config = dict(
    num_hidden_layers=12,
    hidden_size=768,
    n_experts=16,
    experts_per_token=2,
    d_expert=352,
    d_shared_expert=0,
    hidden_act='clamped_swiglu',
    moe_layers=[0, 2, 4, 6, 8, 10],
    router_score='softmax',
    normalize_top_k=False,
    routed_scale=2.83,
    balance_loss=0.0056,
    balance_bias=False,
    init_std_router=0.0086,
    lr_router=0.000437,
    vocab_size=8192,
    norm='rmsnorm',
    norm_eps=1e-05,
    tie_word_embeddings=False,
    optimizer='muon_variant',
    learning_rate=0.0071,
    beta1=0.95,
    batch_tokens=[32768, 65536, 131072, 262144],
    max_seq_len=384,
    train_tokens=1095000000,
    max_steps=9742,
    dataset='wikipedia_en',
)
Below are experts of layer 8 (counted from 0) of a mixture-of-experts language model. Rows are named router (the router's row for the expert), down (a neuron's output weights, with its number) and show model dimensions 384-479. Each number is 200 + 20 x the weight over its row's rms, rounded and kept within 0 to 999.
Before each expert's rows: "comes before" lists some tokens at least twice as common just after its tokens as in all text. This comes from a sample of Wikipedia text that the model never trained on. Tokens count by the router's weight.

# expert 11
comes before: "9", "0", "8", "5", "6", "7"
router,203,205,232,217,177,218,173,199,231,205,228,169,138,192,196,187,187,187,187,208,181,193,188,205,212,218,211,209,157,194,167,204,191,219,243,194,203,185,238,190,178,230,226,159,171,209,205,185,233,222,210,192,208,166,186,232,212,170,224,183,185,233,188,195,177,180,224,213,170,197,208,171,221,225,215,250,229,231,213,211,209,235,228,185,211,192,212,228,209,229,195,218,218,190,232,209
down0,169,221,186,209,189,179,173,212,167,212,205,169,180,180,204,185,207,191,206,212,179,224,178,225,211,206,212,206,220,243,190,174,207,192,208,223,191,168,197,208,180,177,236,179,179,191,204,227,227,170,196,217,191,226,191,224,199,222,220,182,182,180,219,229,225,204,188,236,190,238,201,173,224,201,168,229,202,201,152,208,219,168,214,184,187,263,198,203,224,208,212,152,241,230,207,222
down1,211,229,177,213,213,187,228,229,198,223,183,176,214,194,191,197,161,172,218,208,215,164,176,222,188,183,216,180,183,210,211,219,205,164,218,195,197,224,172,172,196,161,193,222,164,146,187,205,134,167,228,237,180,212,209,187,216,196,211,213,224,180,146,210,198,187,207,186,206,184,200,183,206,170,216,184,154,217,231,173,195,166,240,177,163,181,223,183,207,161,222,176,211,203,173,195
down2,239,180,191,190,179,195,202,217,200,172,196,209,253,215,210,206,179,193,207,218,161,195,133,184,203,167,230,190,188,223,230,191,215,245,191,188,232,196,221,208,195,206,214,164,178,188,216,227,195,186,212,206,195,230,153,222,220,205,180,191,188,198,199,169,218,217,219,218,195,188,209,169,191,202,250,166,195,212,201,212,204,214,171,239,203,204,215,217,181,204,204,196,214,212,209,233

# expert 15
comes before: " the", " a", " to", " that", " his", " be"
router,178,204,153,205,187,203,228,173,168,204,209,213,235,178,248,210,210,234,237,198,209,203,213,235,217,189,209,212,190,190,238,199,182,221,159,245,210,220,181,253,203,152,180,199,214,182,193,199,198,192,192,211,202,201,196,168,180,219,181,202,208,176,180,210,218,235,165,225,209,199,172,210,194,197,209,196,235,181,201,187,210,232,201,223,172,223,197,171,167,189,203,245,158,207,168,217
down0,229,186,190,206,218,174,182,239,221,208,199,166,228,232,195,185,218,167,187,198,189,187,180,206,195,210,182,184,215,198,161,212,176,195,178,174,226,202,197,216,215,202,195,164,194,211,204,189,203,192,189,188,157,230,182,219,201,206,175,215,232,215,217,207,197,190,214,191,181,242,192,201,195,208,221,163,176,195,200,169,181,216,179,223,217,192,175,179,186,191,221,159,191,206,210,200
down1,192,193,199,206,220,196,209,221,164,212,171,182,186,180,182,167,194,206,193,198,182,238,229,208,187,220,211,178,179,214,210,209,196,187,213,195,242,159,176,235,147,202,184,218,235,210,180,169,164,195,205,211,207,185,214,210,178,162,201,154,183,210,192,183,198,183,196,211,219,231,184,199,211,230,170,217,167,185,170,192,186,183,239,203,227,165,211,197,231,209,173,203,214,197,195,159
down2,197,197,191,173,187,204,178,206,189,225,252,163,204,221,214,225,216,216,193,215,213,168,180,212,212,246,213,197,153,236,177,233,201,187,228,184,201,221,186,205,202,191,189,205,207,242,230,189,167,164,218,212,190,207,207,250,242,202,202,177,178,180,171,183,200,182,229,195,205,210,200,190,209,218,203,198,180,173,210,205,239,214,189,188,178,214,204,238,236,210,215,210,211,180,188,204

# expert 2
comes before: ":", "-", "==\n", "\n", "|", "==\n\n"
router,194,181,216,194,215,203,196,192,172,183,193,194,159,176,189,210,193,176,190,202,186,194,207,204,197,210,195,218,213,203,177,163,191,166,196,197,211,193,224,208,205,222,185,231,229,208,223,188,191,205,217,214,176,210,182,181,203,229,221,192,207,178,174,197,200,231,203,178,209,202,188,218,192,174,190,186,182,158,247,197,183,184,202,191,215,213,208,209,185,190,209,248,206,211,203,224
down0,208,178,182,187,170,175,160,205,169,245,231,202,220,193,179,202,185,224,222,187,200,219,146,200,180,193,223,189,215,198,178,202,182,170,196,214,206,182,177,190,208,168,189,205,202,218,218,194,199,213,211,200,192,196,198,167,186,220,212,163,167,209,184,181,213,188,210,219,184,202,218,202,225,161,195,196,205,187,205,205,210,186,199,152,210,162,198,183,204,181,203,188,209,211,202,197
down1,220,195,172,195,218,192,213,186,244,187,218,195,180,212,186,210,192,207,173,181,193,207,229,206,183,205,190,242,189,179,202,211,195,191,166,218,186,204,185,195,200,189,202,195,191,192,175,187,204,197,206,182,191,203,221,186,194,185,196,202,169,187,201,177,203,171,228,226,183,168,201,174,218,209,180,203,204,202,192,178,211,202,226,208,186,202,171,185,211,186,173,210,200,189,242,176
down2,211,197,176,204,234,202,174,240,167,220,180,198,193,199,226,213,186,236,183,186,202,182,222,179,206,165,194,232,197,234,221,205,230,206,186,199,206,201,222,196,169,181,161,182,219,178,210,195,187,187,203,168,220,149,207,189,191,199,174,193,232,222,216,236,188,194,191,174,221,198,160,217,204,176,209,169,223,212,202,183,193,211,199,191,208,161,181,198,222,218,209,189,227,223,182,181

# expert 13
comes before: "1", "2", "0", "9", "8", "7"
router,188,190,166,217,184,184,197,230,201,147,196,176,193,235,185,182,221,226,178,204,223,177,182,182,189,204,210,181,213,169,202,203,242,178,205,244,161,160,178,185,185,190,228,197,179,214,166,211,209,202,198,231,221,207,223,219,218,178,219,214,176,199,237,207,189,170,233,199,173,211,216,204,202,194,208,180,239,201,202,210,203,178,188,184,220,221,178,210,195,181,220,189,229,186,214,201
down0,196,181,237,176,232,217,229,195,186,201,201,201,206,247,213,211,205,197,184,178,190,192,208,188,177,185,198,201,204,158,188,179,212,187,228,210,190,201,168,165,192,189,204,194,191,207,193,177,213,210,166,221,195,186,184,180,195,214,183,205,224,198,176,189,197,241,207,185,223,171,193,208,235,191,195,209,200,208,202,205,198,191,168,234,214,249,183,193,155,217,183,207,249,226,152,197
down1,223,201,221,190,180,197,208,206,194,207,225,196,181,199,220,221,201,201,215,196,201,218,220,201,199,184,192,179,209,179,188,229,181,192,187,226,206,192,215,219,199,211,216,208,240,203,197,240,218,238,178,184,224,225,206,178,212,203,207,180,205,202,241,187,188,157,238,193,185,186,209,207,204,214,182,192,173,206,220,194,155,187,202,218,182,201,215,199,181,200,160,196,203,205,246,188
down2,190,193,200,241,238,217,187,216,227,203,209,209,202,198,202,232,214,213,191,189,194,187,199,172,205,199,187,214,156,171,191,232,192,174,171,193,221,187,228,188,201,186,188,163,223,189,204,224,193,196,239,154,196,249,211,184,222,197,184,213,180,191,215,173,173,214,220,235,206,170,190,229,203,225,185,189,207,230,201,234,182,220,195,203,202,203,233,198,231,194,203,197,188,202,216,179

# expert 5
comes before: " ", "3", " (", "4", "5", "|"
router,161,205,218,215,229,176,169,217,217,189,202,250,224,202,218,179,171,204,195,201,206,189,205,184,221,180,222,184,207,181,193,171,212,220,252,206,219,186,197,190,204,214,186,149,178,225,200,190,206,192,237,228,219,197,201,179,185,191,216,217,163,182,192,213,208,173,202,198,174,216,170,234,187,155,197,171,209,211,188,192,206,160,207,218,217,154,212,197,205,212,197,192,222,200,231,164
down0,235,230,194,182,187,192,239,159,207,179,238,138,204,190,195,228,171,205,208,240,210,216,193,210,185,183,195,213,225,188,168,198,200,222,192,210,162,221,214,206,218,221,241,168,183,209,172,181,251,188,159,188,188,193,199,218,188,214,179,202,180,178,194,207,181,205,222,182,209,206,228,170,231,200,189,197,210,193,211,226,213,179,197,200,181,194,185,186,197,200,195,221,197,207,233,229
down1,188,157,189,196,181,235,207,187,202,194,222,189,202,229,165,199,198,193,211,168,196,197,203,193,256,211,192,208,196,207,216,212,165,206,221,190,162,173,179,184,219,168,210,221,164,199,177,222,183,225,199,224,221,227,168,211,217,229,176,205,202,179,229,192,239,229,226,173,191,225,217,186,203,213,212,166,170,243,196,207,216,204,190,203,221,173,184,192,223,196,210,179,210,190,215,170
down2,219,199,173,199,175,196,215,154,166,186,193,239,179,192,232,189,200,210,180,228,210,212,161,191,179,160,208,201,197,185,181,230,214,184,206,198,220,187,161,187,217,217,205,210,218,242,231,201,240,169,216,197,197,199,203,225,243,163,215,218,210,194,242,186,213,208,202,191,187,218,199,193,199,198,197,211,219,238,201,229,225,198,191,206,245,181,201,173,184,202,206,226,203,199,198,220

# expert 1
comes before: "0", " |", "1", "2", "9", "5"
router,223,199,175,226,159,220,221,209,245,186,185,192,197,196,228,193,195,239,191,173,227,194,171,192,174,194,194,200,219,186,202,232,195,161,207,189,200,225,209,197,181,191,204,180,178,187,203,192,229,193,179,164,174,206,204,208,197,195,178,216,204,175,184,176,184,202,257,169,182,187,218,148,182,193,193,221,216,192,207,214,185,198,170,193,219,209,194,208,221,191,221,191,222,156,208,175
down0,237,217,168,183,196,155,192,229,185,190,211,170,184,167,193,223,194,198,178,188,201,224,201,178,209,193,235,177,185,185,165,191,229,182,187,176,193,230,220,221,173,191,225,174,224,187,199,169,200,194,219,170,227,197,209,206,185,217,176,201,201,204,206,207,230,218,177,227,177,214,239,169,186,220,207,175,192,188,162,222,207,211,195,183,168,200,207,194,172,236,195,213,217,219,186,198
down1,185,184,176,182,187,203,192,196,168,217,203,182,214,184,218,206,155,184,196,215,188,178,225,185,214,191,206,192,201,191,192,204,176,148,206,217,208,219,172,226,168,243,203,197,190,222,192,184,188,201,205,187,228,192,223,178,197,213,225,199,220,248,200,202,175,216,210,180,160,219,197,188,216,231,190,179,205,172,196,199,214,199,169,210,184,207,182,195,191,214,216,180,208,202,190,206
down2,238,187,191,221,199,179,227,174,226,203,209,215,185,223,183,214,203,183,209,229,179,193,227,191,193,162,177,220,222,201,220,172,179,229,234,186,201,181,198,207,202,201,237,165,245,200,232,234,172,187,162,177,218,177,227,189,181,190,199,193,191,170,148,178,185,214,216,191,245,199,207,214,188,166,197,209,189,169,203,207,173,202,218,189,202,205,199,211,216,211,213,178,219,178,209,170

# expert 10
comes before: " ", "\n", " (", "i", "a", "ia"
router,179,169,209,174,209,210,206,219,198,215,198,188,204,226,192,179,156,174,235,216,231,193,204,201,192,215,205,238,203,221,196,206,181,206,194,176,174,227,173,179,215,209,221,202,206,182,170,202,191,182,203,172,197,185,202,183,225,164,193,187,181,217,209,198,201,195,231,210,169,182,181,206,243,211,181,179,171,168,178,180,193,185,186,220,222,213,208,183,222,203,206,176,190,199,184,201
down0,164,207,211,190,203,232,225,213,188,183,164,199,232,225,153,169,213,206,208,201,177,190,155,193,194,196,175,229,185,204,187,226,217,191,152,179,225,204,188,173,185,204,219,210,230,189,181,177,204,213,210,211,208,187,179,218,215,227,233,223,189,192,180,218,192,220,216,161,197,212,216,252,198,206,235,219,188,189,200,181,167,201,187,201,200,207,182,213,191,235,212,203,215,201,197,231
down1,220,186,202,234,193,184,202,152,212,203,181,234,181,175,224,200,216,237,210,204,187,206,195,205,205,188,182,214,191,220,195,248,202,230,245,176,177,187,227,194,215,193,190,230,215,191,203,201,175,197,196,167,216,183,163,222,171,204,192,222,183,208,238,184,212,207,210,193,216,238,181,203,217,173,215,227,181,223,191,226,219,180,196,179,217,212,190,205,207,189,189,196,207,188,217,192
down2,203,191,214,197,218,219,183,190,199,201,190,203,237,195,212,188,205,189,169,224,188,224,190,227,244,191,207,192,171,220,157,204,185,203,210,175,186,215,184,219,218,210,183,204,214,219,189,178,164,218,201,234,222,206,186,184,196,230,183,181,168,163,213,178,177,194,231,185,193,172,205,233,189,200,197,221,206,199,193,174,182,225,161,187,200,218,202,194,183,206,165,198,223,229,206,216

# expert 7
comes before: " the", " a", " his", " an", " he", " to"
router,207,209,184,208,178,196,193,161,183,195,218,184,211,184,236,232,188,230,227,181,216,200,220,255,197,193,214,184,192,197,190,186,195,224,179,209,205,190,216,236,199,185,166,214,180,226,198,198,220,223,201,206,218,172,209,169,224,187,192,195,201,180,162,227,220,236,159,207,198,193,187,200,170,206,225,220,223,197,178,186,171,227,195,205,165,207,208,178,182,211,191,211,155,185,166,205
down0,201,228,156,218,178,175,222,153,170,237,192,159,222,176,184,201,189,184,184,210,252,206,187,198,221,221,177,201,201,232,239,199,205,194,234,211,206,262,176,198,216,191,230,215,201,212,174,191,199,191,185,202,181,219,206,210,167,178,189,204,182,199,167,194,215,218,194,204,200,209,199,241,201,188,189,186,208,209,224,186,217,201,225,210,212,166,202,187,172,206,210,202,231,199,170,184
down1,185,242,207,200,197,221,191,207,200,194,177,178,183,216,215,198,155,209,198,210,200,184,255,165,235,191,218,220,223,233,201,230,196,172,214,233,179,197,164,195,190,169,192,195,205,223,189,185,216,178,229,197,193,209,215,224,199,163,213,193,216,210,217,214,195,199,227,241,217,199,207,226,207,164,226,213,158,234,157,208,241,195,222,215,219,211,193,189,188,157,185,200,162,256,238,184
down2,167,208,177,223,190,193,196,203,228,147,221,213,211,163,168,196,221,194,183,209,200,201,214,199,241,199,215,191,218,203,198,220,181,181,188,193,202,174,179,196,250,237,225,198,175,215,190,201,186,196,188,199,172,216,216,203,215,185,203,185,219,238,165,201,212,150,181,172,229,197,168,158,194,187,207,158,223,200,202,214,205,205,182,190,238,195,200,211,220,176,193,155,184,214,226,212